Weights of a small mixture-of-experts language model, trained from scratch on English Wikipedia.
Experts: 256 experts in each of 10 layers, a sigmoid router, a shared expert of 256 neurons.
Below are experts of layer 7 (counted from 0) of a mixture-of-experts language model. Rows are named router (the router's row for the expert), up (a neuron's input weights, with its number), down (a neuron's output weights, with its number) and show model dimensions 0-55. Each number is 50 + 15 x the weight over its row's rms, rounded and kept within 0 to 99.
After each expert's rows: a language model's description of what the expert responds to. This comes from a sample of Wikipedia text that the model never trained on.

# expert 41
router:55 50 42 61 57 41 50 34 53 67 57 74 45 17 34 55 40 57 66 69 28 48 56 43 34 48 41 45 38 77 47 46 70 44 78 80 49 52 35 55 75 55 33 42 35 53 57 34 43 17 56 50 31 70 71 46
up0:00 50 48 37 61 77 36 63 59 50 56 19 47 59 30 74 46 34 37 37 40 76 40 61 42 54 63 58 40 62 66 39 57 42 50 54 49 84 33 38 42 49 36 51 43 41 06 09 44 55 44 48 59 44 49 59
down0:45 43 66 38 58 30 46 38 43 63 39 44 62 62 66 36 83 50 20 63 53 20 29 47 40 50 40 42 70 65 57 50 56 57 71 42 54 59 40 38 48 51 51 47 37 36 49 67 35 60 18 49 76 57 40 54
up1:41 49 26 46 72 75 61 52 51 64 42 12 39 55 36 79 47 74 69 68 14 46 49 41 47 44 50 59 62 45 50 09 48 52 40 59 64 76 44 34 36 30 39 41 52 31 43 14 62 53 44 57 81 81 73 46
down1:61 40 52 40 58 66 70 62 44 55 45 46 60 55 08 61 51 55 46 59 37 60 54 71 54 47 22 67 12 58 72 60 31 58 49 58 68 38 31 83 25 37 66 47 65 59 51 63 51 28 54 60 55 38 40 48
up2:57 38 52 35 83 67 46 74 67 57 37 40 32 23 49 56 37 46 62 66 36 64 71 60 56 38 69 71 70 65 42 26 46 40 37 45 60 31 36 72 59 64 37 50 35 68 54 15 45 39 40 72 45 46 40 83
down2:68 35 47 44 29 54 52 61 64 74 25 55 52 57 29 47 61 77 40 55 47 55 61 56 48 55 55 39 38 67 50 52 49 52 63 42 81 37 52 62 62 06 37 49 52 59 48 42 76 42 53 55 42 22 52 55
up3:42 29 29 26 49 28 56 18 63 48 30 49 61 23 24 50 31 52 37 38 27 26 29 41 53 43 24 39 55 61 42 57 72 49 28 37 34 31 34 31 60 38 46 54 77 50 63 65 56 58 29 28 60 65 40 68
down3:50 48 47 53 11 38 54 64 49 55 61 66 51 45 23 73 57 53 51 26 58 53 53 54 68 47 27 72 59 75 56 39 72 56 64 66 45 48 55 70 55 21 57 68 47 64 54 55 63 65 77 58 54 83 60 37
Description: Adjectives and degree words after is, was, be or more, describing difficulty or quality: difficult, too, extremely, considered, safe.

# expert 33
router:49 33 48 63 47 51 66 35 47 61 66 52 17 23 20 15 42 43 69 57 48 29 46 56 56 31 30 19 33 56 49 31 50 51 70 57 26 50 23 32 47 44 52 69 36 42 26 52 62 45 34 44 61 34 66 57
up13:39 54 42 50 46 55 40 58 33 53 58 32 49 50 55 70 42 28 64 54 42 45 45 43 67 13 67 35 48 42 40 50 40 47 55 62 63 55 59 56 65 48 73 80 38 32 70 42 61 63 86 47 62 43 58 31
down13:44 21 43 58 61 35 28 24 64 39 30 26 62 37 48 49 53 80 70 71 34 52 50 58 87 42 50 66 64 38 38 66 41 44 56 57 41 35 64 55 46 62 24 62 29 54 30 39 25 53 76 52 60 47 47 72
up14:66 11 42 56 42 38 18 54 53 49 52 53 65 49 34 48 64 81 39 57 61 71 56 46 59 70 70 43 60 69 57 51 41 35 38 67 59 48 56 63 59 47 34 36 48 84 24 46 46 43 44 58 45 30 62 35
down14:82 47 30 59 49 19 35 50 34 59 77 75 39 51 40 44 65 16 65 55 62 55 24 61 47 65 49 48 37 44 56 30 44 42 43 28 71 49 57 98 74 48 76 56 30 45 28 62 36 44 62 32 42 33 60 90
up15:41 29 39 45 65 78 65 44 36 57 46 33 54 19 38 47 57 16 70 47 61 44 63 53 32 32 47 43 10 79 63 63 63 52 19 54 44 41 60 53 62 32 67 60 58 59 61 16 49 41 59 57 68 39 36 53
down15:62 42 42 71 43 21 40 31 53 66 63 51 50 39 65 35 38 47 48 53 49 57 59 50 64 55 38 42 43 38 34 47 56 26 49 69 55 74 47 60 65 26 40 73 51 65 54 52 61 45 80 67 53 51 53 61
up16:34 51 30 38 29 27 47 49 47 72 54 50 71 54 39 40 65 61 61 33 11 40 41 57 65 31 12 70 45 57 55 28 56 49 71 70 31 57 45 59 37 50 74 59 39 33 56 58 33 74 34 53 53 29 55 53
down16:64 13 22 62 48 26 48 54 44 32 58 56 35 64 82 80 37 58 20 64 52 54 54 43 47 42 37 43 47 58 47 43 32 48 67 40 53 62 70 49 38 40 56 59 29 77 45 45 52 99 57 51 34 38 60 47
Description: Line-break tokens ending one line of a bulleted list or heading, often after a period, parenthesis or "==", before the next "- " item.

# expert 54
router:51 56 36 53 28 62 83 55 48 35 54 42 18 53 38 47 53 64 61 50 76 37 48 60 60 33 31 48 34 89 56 52 47 37 67 69 24 61 42 46 65 45 46 26 44 32 42 17 68 50 53 41 51 62 63 70
up13:49 53 44 54 51 59 46 56 14 81 70 52 24 56 55 53 52 44 47 55 50 61 55 48 53 41 46 27 45 70 45 43 59 60 61 72 58 56 64 39 74 36 58 41 22 59 35 40 30 44 54 62 40 59 49 52
down13:47 50 64 66 66 45 44 51 34 36 39 39 40 42 30 31 54 64 43 43 32 43 58 51 42 39 42 44 83 38 68 27 59 22 33 44 64 49 61 72 39 47 63 39 13 42 54 47 38 37 40 38 61 50 72 52
up14:55 41 68 35 54 65 46 66 23 36 31 35 26 91 22 31 45 56 37 43 84 59 64 42 77 48 43 75 39 16 47 53 44 66 50 46 46 52 45 68 37 75 20 50 51 54 69 41 14 63 53 65 60 34 38 46
down14:37 61 51 41 53 58 48 54 62 52 42 68 40 66 44 43 48 30 46 44 48 24 61 45 56 61 36 53 49 56 49 37 45 44 63 64 75 46 64 77 23 43 64 46 25 58 34 62 29 33 57 36 39 46 55 48
up15:09 26 58 52 35 53 68 66 18 43 34 48 73 68 62 41 69 49 57 50 27 50 64 51 54 33 29 32 50 72 26 51 52 57 39 40 20 54 39 41 42 54 53 42 60 53 46 37 50 34 34 35 50 61 34 29
down15:71 41 47 51 44 87 54 62 54 60 55 93 20 33 31 44 58 53 61 60 85 56 65 16 53 28 23 27 29 57 46 38 35 32 69 40 72 25 34 63 50 37 32 75 67 60 48 65 68 39 57 72 35 46 36 49
up16:51 31 40 50 19 52 40 56 64 45 32 50 66 79 56 56 26 55 24 45 42 20 66 60 35 38 58 47 81 54 45 51 64 52 56 38 26 32 35 73 65 32 43 49 43 60 50 37 63 46 75 40 65 45 62 62
down16:74 59 70 59 54 58 69 56 63 39 59 27 63 61 57 31 50 49 53 67 42 35 24 23 40 71 54 52 44 38 61 46 81 48 53 39 31 54 71 36 52 40 56 68 55 69 66 70 60 53 68 75 41 76 61 37
Description: Nouns and word-pieces for crops, animals, plants and materials, often plural or in lists: wheat, fish, grass, oil, horses.

# expert 25
router:30 60 57 72 39 52 56 49 34 54 38 53 36 41 47 41 67 61 61 37 65 34 60 69 51 09 64 37 57 64 49 45 58 37 74 54 34 34 23 34 61 53 44 43 50 58 60 48 70 66 56 30 46 52 96 68
up0:68 31 63 58 39 61 49 32 12 68 63 18 60 49 55 31 57 42 62 37 64 33 64 61 47 55 62 61 19 61 65 59 54 28 44 78 35 56 42 36 54 60 83 52 86 66 75 59 42 61 41 32 06 55 38 44
down0:71 44 40 36 53 55 43 38 50 49 69 19 65 71 53 45 58 37 56 29 48 51 82 54 69 65 53 62 47 50 42 53 60 49 63 58 42 53 56 46 40 40 53 57 64 47 74 49 65 60 63 41 79 98 65 38
up1:38 50 50 58 62 54 33 29 39 65 60 34 59 59 32 73 29 52 65 60 46 50 26 23 63 38 57 53 61 63 77 72 45 42 58 46 22 29 52 49 61 50 62 56 39 56 41 51 43 29 41 57 72 65 65 57
down1:74 36 46 58 66 53 39 65 61 80 22 23 67 36 55 68 69 62 55 54 59 46 54 60 80 48 38 47 45 65 78 48 64 36 60 40 51 69 52 27 55 63 41 46 58 39 41 87 49 40 49 32 51 62 71 49
up2:39 48 72 66 49 57 39 54 58 53 40 36 55 60 28 43 62 77 43 57 36 49 38 45 55 58 55 40 56 76 40 67 56 30 46 23 41 32 59 30 59 49 43 22 63 43 66 51 52 57 51 28 52 43 50 51
down2:49 71 66 32 44 50 83 72 35 64 30 50 66 57 71 57 41 18 58 34 41 45 47 74 22 58 28 22 45 56 65 53 41 62 49 55 41 34 65 57 52 65 54 74 59 86 73 56 46 60 65 18 20 31 53 47
up3:45 93 45 54 25 56 44 60 60 41 71 47 42 60 69 60 41 52 29 64 32 54 74 31 56 33 42 41 63 49 57 43 73 43 40 53 62 61 62 38 56 56 60 16 36 54 57 47 60 33 50 33 48 60 81 57
down3:61 32 50 60 59 61 52 45 40 54 29 52 65 42 64 47 45 16 63 57 47 56 70 50 33 51 63 30 32 70 45 55 39 17 28 63 43 37 40 59 65 62 66 61 51 64 54 40 53 60 29 44 32 37 60 42
Description: Middle and final digit pieces of large numbers, mostly vote counts and totals in election tables, such as 21,6, 3,34, 00.

# expert 9
router:55 43 50 68 33 73 74 16 31 54 37 41 15 49 36 48 32 51 72 51 46 33 40 63 38 41 33 29 44 77 66 58 46 47 62 85 52 68 29 33 71 44 50 46 28 39 67 35 58 27 31 51 57 69 54 47
up0:44 58 41 60 49 51 47 40 50 33 51 42 31 45 29 46 45 57 60 72 42 60 74 62 53 45 70 36 35 15 42 38 49 47 43 48 61 43 61 39 46 54 71 68 59 29 77 62 49 66 57 51 32 55 46 42
down0:57 37 77 29 45 72 32 43 37 58 43 57 43 62 52 64 53 48 51 52 32 30 27 28 59 59 63 62 68 35 49 62 46 35 47 53 37 52 52 61 72 71 36 56 49 78 42 50 37 30 50 53 51 51 53 34
up1:72 31 51 58 28 52 72 38 38 41 33 72 56 55 30 71 44 57 60 55 41 42 86 24 40 64 75 60 25 43 59 65 74 49 73 59 42 70 41 53 65 53 63 41 57 71 90 45 60 69 75 81 58 39 51 83
down1:56 63 47 47 63 43 43 48 76 57 64 48 59 40 37 36 37 47 50 91 54 53 33 40 48 59 60 51 49 64 35 15 61 69 39 25 62 26 84 51 48 63 37 25 54 35 54 32 66 50 52 54 71 55 47 53
up2:47 42 41 52 34 35 37 56 39 68 45 55 54 38 52 27 58 30 35 59 73 33 78 62 44 65 39 62 70 28 32 42 25 32 68 46 75 53 55 61 52 74 41 59 47 29 61 34 70 42 61 27 32 53 44 44
down2:45 47 43 64 15 65 37 43 52 39 45 60 51 41 49 31 36 44 36 42 69 53 38 36 26 07 44 33 41 63 59 87 40 40 48 70 58 48 46 54 41 54 33 74 48 54 46 63 18 51 57 70 53 54 79 35
up3:52 45 81 58 26 62 63 24 57 61 56 37 28 54 51 54 49 43 57 41 61 52 50 34 54 57 58 72 55 32 55 88 47 51 39 30 48 74 36 52 50 50 65 52 24 88 26 77 56 37 79 49 71 63 57 37
down3:42 40 71 37 71 54 63 36 62 65 70 37 57 69 74 62 38 43 46 33 52 91 52 56 69 39 48 45 70 46 50 48 38 35 46 25 51 72 51 26 42 47 73 62 60 64 43 69 57 51 64 61 28 78 42 49
Description: Nouns for competitions and media works after "the" or "his" in sports and career prose, such as game, match, tournament, debut, album.

# expert 43
router:32 54 44 56 60 60 70 55 30 67 34 49 28 38 26 10 55 45 66 52 51 42 61 66 56 28 62 50 30 73 52 69 45 33 51 44 42 47 32 48 42 57 27 25 39 64 51 43 48 58 57 47 46 47 81 47
up0:57 42 55 69 74 37 47 26 39 57 42 39 51 55 50 34 60 63 53 69 42 52 45 82 57 59 52 39 63 73 24 85 53 71 71 38 43 44 30 76 74 39 62 34 37 53 77 33 62 60 39 48 75 60 54 55
down0:63 32 44 20 55 57 55 82 58 48 43 30 30 40 57 42 61 86 76 50 50 61 45 41 28 39 60 33 74 35 38 50 53 45 60 48 63 46 78 47 64 54 45 56 60 59 32 34 57 22 41 41 48 33 61 45
up1:46 56 54 56 60 34 57 48 19 65 36 56 27 28 32 36 57 46 57 77 27 68 67 66 54 56 65 49 58 44 58 60 36 62 44 64 41 44 37 61 13 48 57 54 44 67 73 45 46 61 53 39 47 49 81 50
down1:43 35 27 40 51 48 28 58 47 20 40 46 91 27 56 56 59 49 58 80 31 42 32 51 60 58 41 49 52 49 37 54 60 28 49 78 72 57 47 49 59 58 50 59 51 71 64 38 41 65 39 63 37 57 49 48
up2:30 54 49 42 36 57 32 42 38 61 40 49 35 44 64 47 79 58 77 51 65 31 41 46 47 27 55 67 34 46 27 72 50 62 47 65 64 38 27 58 53 22 40 09 54 14 52 48 62 56 63 49 56 44 63 72
down2:63 44 43 32 38 77 50 48 64 62 48 53 54 45 53 64 49 45 46 69 53 62 49 85 56 52 71 28 27 13 47 44 58 74 46 64 37 26 58 43 60 62 54 52 24 24 41 34 43 66 63 19 55 50 60 69
up3:30 40 32 65 68 52 29 65 47 53 81 73 42 40 57 20 31 60 82 47 48 45 71 21 30 63 80 39 67 70 54 85 83 39 34 77 61 54 39 55 38 55 49 50 56 32 27 49 54 40 62 32 47 69 42 67
down3:62 35 70 67 73 76 20 37 73 54 59 51 46 66 36 58 70 50 32 65 41 70 35 40 34 52 39 56 00 54 35 65 54 40 55 67 56 63 42 69 66 82 68 51 54 55 40 59 37 43 56 55 60 61 42 41
Description: Pipes, semicolons and words like Route, along, near, intersection in road junction lists and highway route descriptions, such as SR 11 Bus.

# expert 53
router:44 54 58 39 77 54 48 50 64 52 61 63 16 29 57 30 47 76 65 61 55 44 44 62 49 37 53 50 45 55 25 75 69 06 56 55 49 65 39 63 73 44 54 47 27 36 52 52 63 24 37 64 45 57 62 49
up0:59 57 45 44 37 42 52 87 64 44 47 47 42 27 63 35 46 47 65 43 58 45 55 56 41 41 59 52 51 47 76 83 28 15 70 67 35 78 32 32 38 69 55 59 35 45 38 50 48 52 32 59 58 51 43 39
down0:68 46 42 65 68 65 17 39 64 26 66 38 43 26 58 67 39 29 64 53 59 54 55 35 53 25 33 52 39 66 48 55 13 33 28 51 19 58 49 23 51 83 40 51 50 42 38 38 44 30 48 47 21 54 41 30
up1:60 65 31 72 85 61 44 47 42 91 60 52 80 59 43 30 21 50 43 36 36 62 61 20 61 30 59 57 35 24 50 66 63 50 26 45 37 46 59 42 67 44 51 26 48 55 66 47 54 44 62 41 41 51 47 45
down1:46 42 50 27 43 31 71 68 46 57 50 79 56 50 30 40 78 65 37 30 50 49 55 39 30 29 49 46 41 29 52 54 55 54 49 42 67 63 85 53 62 33 54 43 57 69 63 51 39 75 69 54 52 39 59 53
up2:37 55 76 40 73 42 42 43 19 47 23 41 19 44 45 37 43 43 58 13 57 41 28 50 58 46 58 30 54 70 29 47 56 30 37 42 63 60 65 65 46 55 57 43 52 50 37 39 66 33 22 58 28 49 64 80
down2:39 26 83 42 53 58 52 33 37 25 76 60 26 56 71 56 57 84 48 88 37 45 47 89 43 64 49 35 51 64 49 74 71 73 35 55 53 60 41 40 50 61 57 48 51 43 27 37 45 50 28 54 45 77 56 38
up3:55 51 55 55 69 51 23 62 00 71 53 61 23 28 37 79 49 56 40 40 55 22 37 53 60 54 67 58 38 50 48 54 50 09 43 64 75 37 45 52 51 62 46 29 80 42 47 49 59 43 27 56 42 54 41 57
down3:52 43 57 29 51 55 64 37 44 30 51 58 42 44 65 24 49 82 55 65 63 50 61 71 31 41 59 32 31 61 42 66 33 44 55 51 50 62 55 56 62 46 32 65 48 57 54 59 55 66 56 31 21 78 73 32
Description: Forms of be and adverbs of time or frequency before a participle, such as was, been, still, originally, often, later.

# expert 28
router:41 26 55 65 62 48 84 64 45 43 41 60 28 56 43 27 58 59 44 58 53 63 56 81 48 31 38 42 05 70 71 22 65 28 42 86 38 57 37 44 42 61 23 36 41 47 59 41 69 63 55 53 60 63 63 39
up0:34 20 49 33 70 65 56 58 38 65 26 49 42 56 51 54 57 83 34 49 45 55 43 56 45 60 40 18 18 63 44 47 42 50 63 74 53 49 38 78 31 55 49 71 39 54 55 32 51 42 49 62 73 24 72 47
down0:36 56 65 50 62 52 43 70 43 60 43 75 76 59 29 59 72 11 57 67 51 74 70 34 60 16 39 48 46 37 37 13 35 45 52 27 78 51 72 70 46 25 38 56 35 68 33 56 63 64 71 59 74 49 57 67
up1:56 67 49 53 43 27 38 38 45 52 62 44 16 54 35 77 11 56 37 64 50 64 57 47 20 66 45 42 56 68 67 73 37 31 24 70 61 44 42 57 66 41 45 57 34 19 42 67 45 50 60 27 65 44 17 50
down1:44 67 29 29 51 39 57 38 60 72 43 45 34 39 42 59 49 66 52 35 84 51 56 26 90 58 25 42 73 51 30 55 24 62 60 43 66 54 43 42 57 49 43 47 52 50 32 22 91 53 45 56 58 75 58 68
up2:68 52 32 46 30 43 57 24 34 57 31 74 48 60 41 45 57 51 58 47 67 59 36 51 25 35 55 38 33 41 50 20 60 60 65 39 57 59 51 60 41 58 77 20 21 51 73 25 58 61 27 65 39 40 21 39
down2:57 59 43 63 38 56 63 51 66 42 47 56 24 57 44 64 33 39 50 37 51 33 70 55 55 53 50 73 43 42 70 49 57 31 54 75 52 69 38 42 61 71 40 57 71 33 40 71 75 23 47 76 37 54 39 39
up3:54 43 62 32 80 34 50 51 48 42 64 46 57 41 64 52 86 65 29 64 64 53 61 58 75 40 62 45 22 52 53 64 70 64 48 39 32 45 22 42 24 58 39 47 53 49 22 81 53 61 36 41 46 22 44 55
down3:63 41 66 61 36 44 61 62 66 69 36 61 59 84 71 42 44 70 79 57 74 82 57 47 55 44 62 36 30 40 53 42 26 32 60 43 32 63 34 47 52 36 60 74 56 28 71 40 31 39 54 67 52 19 78 39
Description: Pipe separators inside table rows after a number or cell value, as in election results, sports records and track lists, plus semicolons and colons.

# expert 20
router:47 71 48 43 48 83 56 27 52 49 49 53 32 37 27 39 53 71 56 59 79 53 59 56 66 31 57 52 36 54 67 70 62 41 39 74 14 50 42 58 42 55 44 33 37 61 43 52 55 20 25 51 66 41 84 59
up0:57 43 67 48 37 50 58 57 52 59 23 65 43 69 55 28 37 65 47 74 67 22 48 60 63 50 47 64 65 38 55 53 75 62 26 54 55 48 63 67 45 55 51 52 44 31 57 90 67 49 45 61 61 20 61 35
down0:81 22 50 50 58 71 37 47 54 53 43 41 56 63 75 44 55 59 39 20 60 57 50 54 34 59 45 58 80 47 52 48 31 74 52 72 42 60 95 66 37 36 76 55 53 56 67 35 65 59 61 34 53 86 65 47
up1:27 57 50 73 45 69 86 26 26 24 55 58 40 35 34 40 55 43 66 58 50 20 69 68 50 38 23 66 69 55 58 57 67 45 51 54 40 73 71 34 30 50 59 55 45 41 07 75 38 44 57 35 51 33 83 39
down1:93 75 54 32 70 68 60 66 08 69 37 31 42 55 45 58 60 64 46 56 47 37 51 71 65 46 50 48 42 25 57 43 69 22 39 82 55 59 69 55 41 83 63 38 38 53 52 78 56 34 33 70 34 60 46 33
up2:59 46 33 66 60 52 43 53 64 36 31 51 34 81 60 48 58 37 60 50 56 48 42 47 85 41 30 43 69 40 54 56 82 38 55 49 62 41 19 24 42 28 36 59 37 65 57 53 38 52 31 24 42 54 42 44
down2:14 56 54 46 36 66 49 61 49 41 43 46 52 45 26 37 35 58 32 36 19 33 48 42 87 62 32 22 48 57 45 57 44 77 92 30 52 34 57 64 74 48 63 58 69 40 44 61 53 52 71 56 85 44 81 90
up3:67 46 57 76 52 62 49 54 61 69 61 44 59 78 67 41 55 56 63 53 31 42 51 46 62 49 45 01 53 38 56 48 46 40 69 52 23 82 48 87 45 39 40 20 52 57 71 53 26 53 48 41 40 35 63 29
down3:32 51 22 74 42 18 59 50 46 59 68 64 74 83 40 25 65 90 48 34 37 49 56 56 80 62 49 55 63 55 45 42 45 39 31 58 38 53 32 54 20 55 77 47 51 46 28 51 49 57 38 44 78 79 47 79
Description: Nouns for buildings, stonework and crafted objects, often after the, such as church, stone, temple, coat of arms, brick.

# expert 19
router:31 51 37 48 55 46 69 47 44 54 92 42 51 64 31 48 32 52 67 51 38 44 44 68 38 47 45 54 47 84 30 64 51 33 68 61 51 49 39 29 48 26 20 47 37 63 58 43 70 27 43 72 46 61 61 60
up0:58 60 34 48 49 50 35 48 65 72 62 60 76 29 49 44 43 54 63 39 48 65 54 42 44 49 40 67 70 65 58 44 56 36 33 64 64 33 30 39 90 41 58 31 20 54 42 40 57 63 61 66 69 52 56 40
down0:28 35 29 47 64 58 71 57 55 46 35 37 48 51 45 55 38 45 45 77 61 41 41 38 68 62 55 51 23 32 47 73 52 41 46 47 80 51 33 52 46 31 27 42 51 42 41 50 37 41 50 58 56 60 52 57
up1:46 50 43 50 67 48 99 39 62 33 92 45 70 70 64 52 48 27 50 61 44 32 51 69 30 45 47 57 52 58 32 59 31 30 44 53 48 57 55 49 44 26 47 37 44 68 43 70 59 25 55 60 70 56 93 59
down1:67 67 70 37 50 59 40 72 81 40 47 60 55 30 55 45 40 75 64 52 61 25 62 58 54 43 42 37 26 18 68 75 67 42 77 49 60 55 53 55 26 52 48 40 56 42 50 40 94 45 50 72 49 52 47 54
up2:39 45 53 41 40 24 45 43 45 61 52 51 60 41 56 44 50 53 46 44 53 65 71 44 49 52 56 74 80 28 44 60 42 87 58 52 54 48 60 69 83 64 68 62 60 77 65 35 31 44 72 49 29 41 49 25
down2:26 34 43 35 62 34 33 44 22 65 56 73 44 40 76 44 37 74 62 52 62 65 58 44 49 74 51 71 58 63 38 78 34 72 33 55 31 37 59 52 50 23 67 67 65 54 37 20 38 28 60 80 42 55 62 44
up3:52 69 77 68 59 66 47 54 37 48 68 78 60 29 22 53 27 18 83 40 73 59 46 56 61 57 53 81 32 68 56 34 59 62 29 45 44 23 49 18 26 42 52 31 59 33 48 29 57 30 55 51 45 32 61 29
down3:61 66 71 72 49 50 38 51 45 17 52 57 80 28 48 28 59 44 37 58 68 70 52 46 40 70 39 72 31 61 55 27 11 28 39 71 65 73 43 62 45 76 77 41 42 47 67 58 53 54 52 74 29 34 58 50
Description: Opening stems of long Latinate words split into pieces, before suffixes like -ation or -ing, such as equ, rel, inv, transl, capt.

# expert 29
router:39 48 49 53 69 52 70 47 35 50 62 76 40 32 18 39 25 52 57 67 63 43 52 72 51 38 24 29 24 56 58 40 57 54 55 62 41 69 33 62 65 58 37 36 35 68 67 45 57 53 35 40 15 42 62 54
up0:58 49 44 43 63 47 38 50 53 46 38 44 45 53 72 37 44 69 34 57 49 34 64 46 61 47 44 45 44 59 52 37 30 38 41 57 83 50 47 48 32 47 18 54 37 67 42 76 63 49 47 54 53 20 67 41
down0:40 80 88 32 34 22 77 50 35 45 32 44 38 47 14 20 63 18 40 59 73 47 17 49 63 58 64 44 49 40 51 52 76 38 56 23 62 42 60 56 67 57 50 34 63 52 47 38 36 44 56 18 52 48 49 68
up1:46 44 49 50 44 42 61 38 48 38 50 50 57 44 40 47 17 61 68 59 50 55 29 58 69 47 45 43 31 57 39 50 68 43 32 60 15 18 52 58 53 38 41 69 64 30 46 59 85 48 57 37 77 45 66 42
down1:60 55 53 39 29 45 46 57 60 25 38 59 51 39 71 36 39 47 42 67 43 18 54 18 64 66 78 53 80 59 62 61 33 22 57 48 47 53 56 16 45 65 34 46 37 74 56 57 44 63 60 37 53 73 45 42
up2:44 46 59 52 49 82 29 65 47 45 64 60 41 55 18 45 53 45 47 73 52 52 70 42 37 30 49 59 50 67 54 41 38 49 40 46 34 21 69 56 51 72 45 65 37 47 24 24 52 64 32 41 54 60 32 30
down2:30 62 70 32 47 42 46 34 39 10 38 51 53 42 62 52 43 42 41 49 52 43 56 47 43 66 53 84 53 52 39 59 59 66 56 39 30 50 39 38 61 24 40 40 30 70 48 71 46 72 61 35 60 49 51 55
up3:31 52 35 43 42 49 54 26 62 74 51 52 16 53 42 66 28 74 84 64 67 56 61 60 78 47 61 60 68 72 48 51 70 44 62 39 33 49 48 52 96 58 73 51 62 50 52 40 56 69 63 41 24 43 52 31
down3:41 35 68 41 39 34 61 41 51 58 57 35 22 66 75 66 77 46 47 45 53 35 70 30 27 37 26 35 35 41 36 60 43 62 74 59 22 44 46 46 72 62 68 55 50 55 62 38 54 46 31 73 65 47 31 75
Description: Words and marks that introduce a title of a book, film, album or article, such as titled, called, book, opening quotes, table pipes.

# expert 17
router:22 43 51 52 56 78 58 44 49 62 27 36 36 34 42 34 65 68 60 68 73 30 77 64 62 18 57 28 44 90 75 54 74 48 70 63 31 34 41 53 57 35 41 57 49 39 35 22 63 37 41 73 51 44 78 51
up0:34 49 16 66 65 51 45 73 32 30 55 34 66 16 75 81 37 63 51 68 62 33 41 46 75 45 50 61 58 51 52 54 10 40 42 38 53 46 28 39 81 60 56 36 39 46 45 33 40 39 46 45 31 25 46 77
down0:38 20 65 25 31 21 35 56 33 48 46 46 55 54 74 44 66 61 56 94 46 32 29 68 61 42 31 55 45 44 37 52 57 35 37 55 77 57 59 36 59 54 49 73 45 52 41 48 45 51 43 52 42 51 47 38
up1:48 59 61 52 35 64 45 40 44 55 50 19 48 17 42 52 70 60 47 50 52 38 69 65 58 38 64 63 51 62 48 41 59 63 35 67 33 35 34 60 48 73 21 62 71 52 48 14 53 27 51 43 37 67 57 62
down1:54 64 49 64 00 54 36 45 82 33 26 62 54 54 75 57 67 57 43 60 46 24 54 42 28 48 30 51 46 61 52 64 58 55 56 34 47 58 82 61 65 19 44 11 48 44 44 62 85 66 25 50 36 48 52 74
up2:75 30 64 28 34 31 37 42 58 75 30 51 29 48 44 59 71 48 40 55 41 43 28 55 63 35 34 66 45 34 70 26 52 64 51 11 56 38 56 42 42 50 31 25 50 45 54 28 55 51 67 44 63 74 49 61
down2:40 14 62 34 38 61 71 42 59 63 52 32 50 53 53 51 36 50 52 65 37 12 43 44 39 40 59 57 45 62 61 73 53 46 69 46 82 59 44 70 55 76 37 34 78 59 71 61 46 47 64 62 47 54 36 38
up3:52 33 30 61 46 56 20 29 43 44 44 59 44 56 46 79 35 56 30 47 23 76 74 48 52 52 54 60 36 55 31 59 63 56 60 32 73 27 39 41 48 68 61 57 46 62 80 51 13 18 55 55 54 38 50 47
down3:33 68 43 88 62 53 32 77 44 41 55 49 37 33 45 22 75 15 40 68 81 33 22 65 51 29 56 35 26 54 79 17 48 48 43 44 63 56 42 71 64 24 51 61 65 54 78 44 75 52 71 37 46 62 58 52
Description: Articles and adjectives before nouns describing buildings and objects, such as brick, concrete, flat, small, the, a.

# expert 11
router:43 29 33 53 39 40 74 28 49 66 40 43 27 36 40 21 42 45 78 66 40 44 41 52 53 27 45 53 10 50 60 24 59 46 58 49 45 35 24 38 70 42 48 39 33 55 40 37 59 24 44 73 32 45 62 64
up0:57 62 73 35 23 50 41 37 69 41 44 42 53 44 33 56 53 46 60 68 50 31 35 51 55 46 47 59 36 39 40 74 72 36 35 63 62 47 40 64 71 59 33 38 48 66 55 22 64 09 41 61 29 43 64 57
down0:80 61 48 62 45 64 69 60 50 04 23 41 43 46 45 31 37 68 38 44 52 65 82 48 37 72 33 38 22 46 52 36 54 66 43 40 48 43 61 40 54 53 48 37 58 25 48 79 55 36 63 70 53 82 55 46
up1:33 35 56 50 53 73 66 46 61 58 48 62 74 29 48 26 63 25 64 38 56 63 67 58 61 43 60 17 26 58 47 52 67 59 75 55 39 54 44 69 69 46 24 66 57 70 47 55 59 34 50 28 57 65 31 43
down1:58 35 55 70 62 53 20 54 24 93 70 56 63 59 23 61 14 39 45 23 47 71 54 57 42 31 36 18 44 73 41 60 53 79 32 66 63 59 24 37 43 50 54 80 47 17 37 62 26 60 49 68 10 61 66 64
up2:45 72 22 54 54 52 49 67 62 75 36 60 56 40 44 45 51 67 37 52 56 22 53 43 43 36 23 42 41 24 35 63 22 77 62 54 38 59 42 34 78 12 41 57 71 36 55 45 56 51 85 76 32 54 25 49
down2:52 56 32 45 54 51 38 94 65 63 60 42 27 57 63 36 62 49 29 34 60 65 63 61 45 45 58 50 66 37 46 72 66 42 23 46 34 33 60 78 32 53 38 52 61 34 73 36 59 60 13 63 25 66 61 59
up3:70 27 37 53 60 52 78 43 48 59 32 44 41 47 63 51 72 46 35 75 26 71 31 43 65 26 44 73 41 66 53 54 70 29 31 61 57 48 44 65 52 19 55 46 66 36 80 29 56 28 70 48 51 56 63 20
down3:62 90 82 77 69 20 19 44 47 35 49 36 52 59 53 37 41 34 48 42 68 64 62 50 82 65 74 54 21 56 30 56 38 29 46 38 87 62 86 63 48 57 54 70 32 70 37 88 37 41 55 65 52 61 63 75
Description: Line-break tokens ending rows of tables, lists and infoboxes, often after a pipe, bracket or number, before a dash or pipe.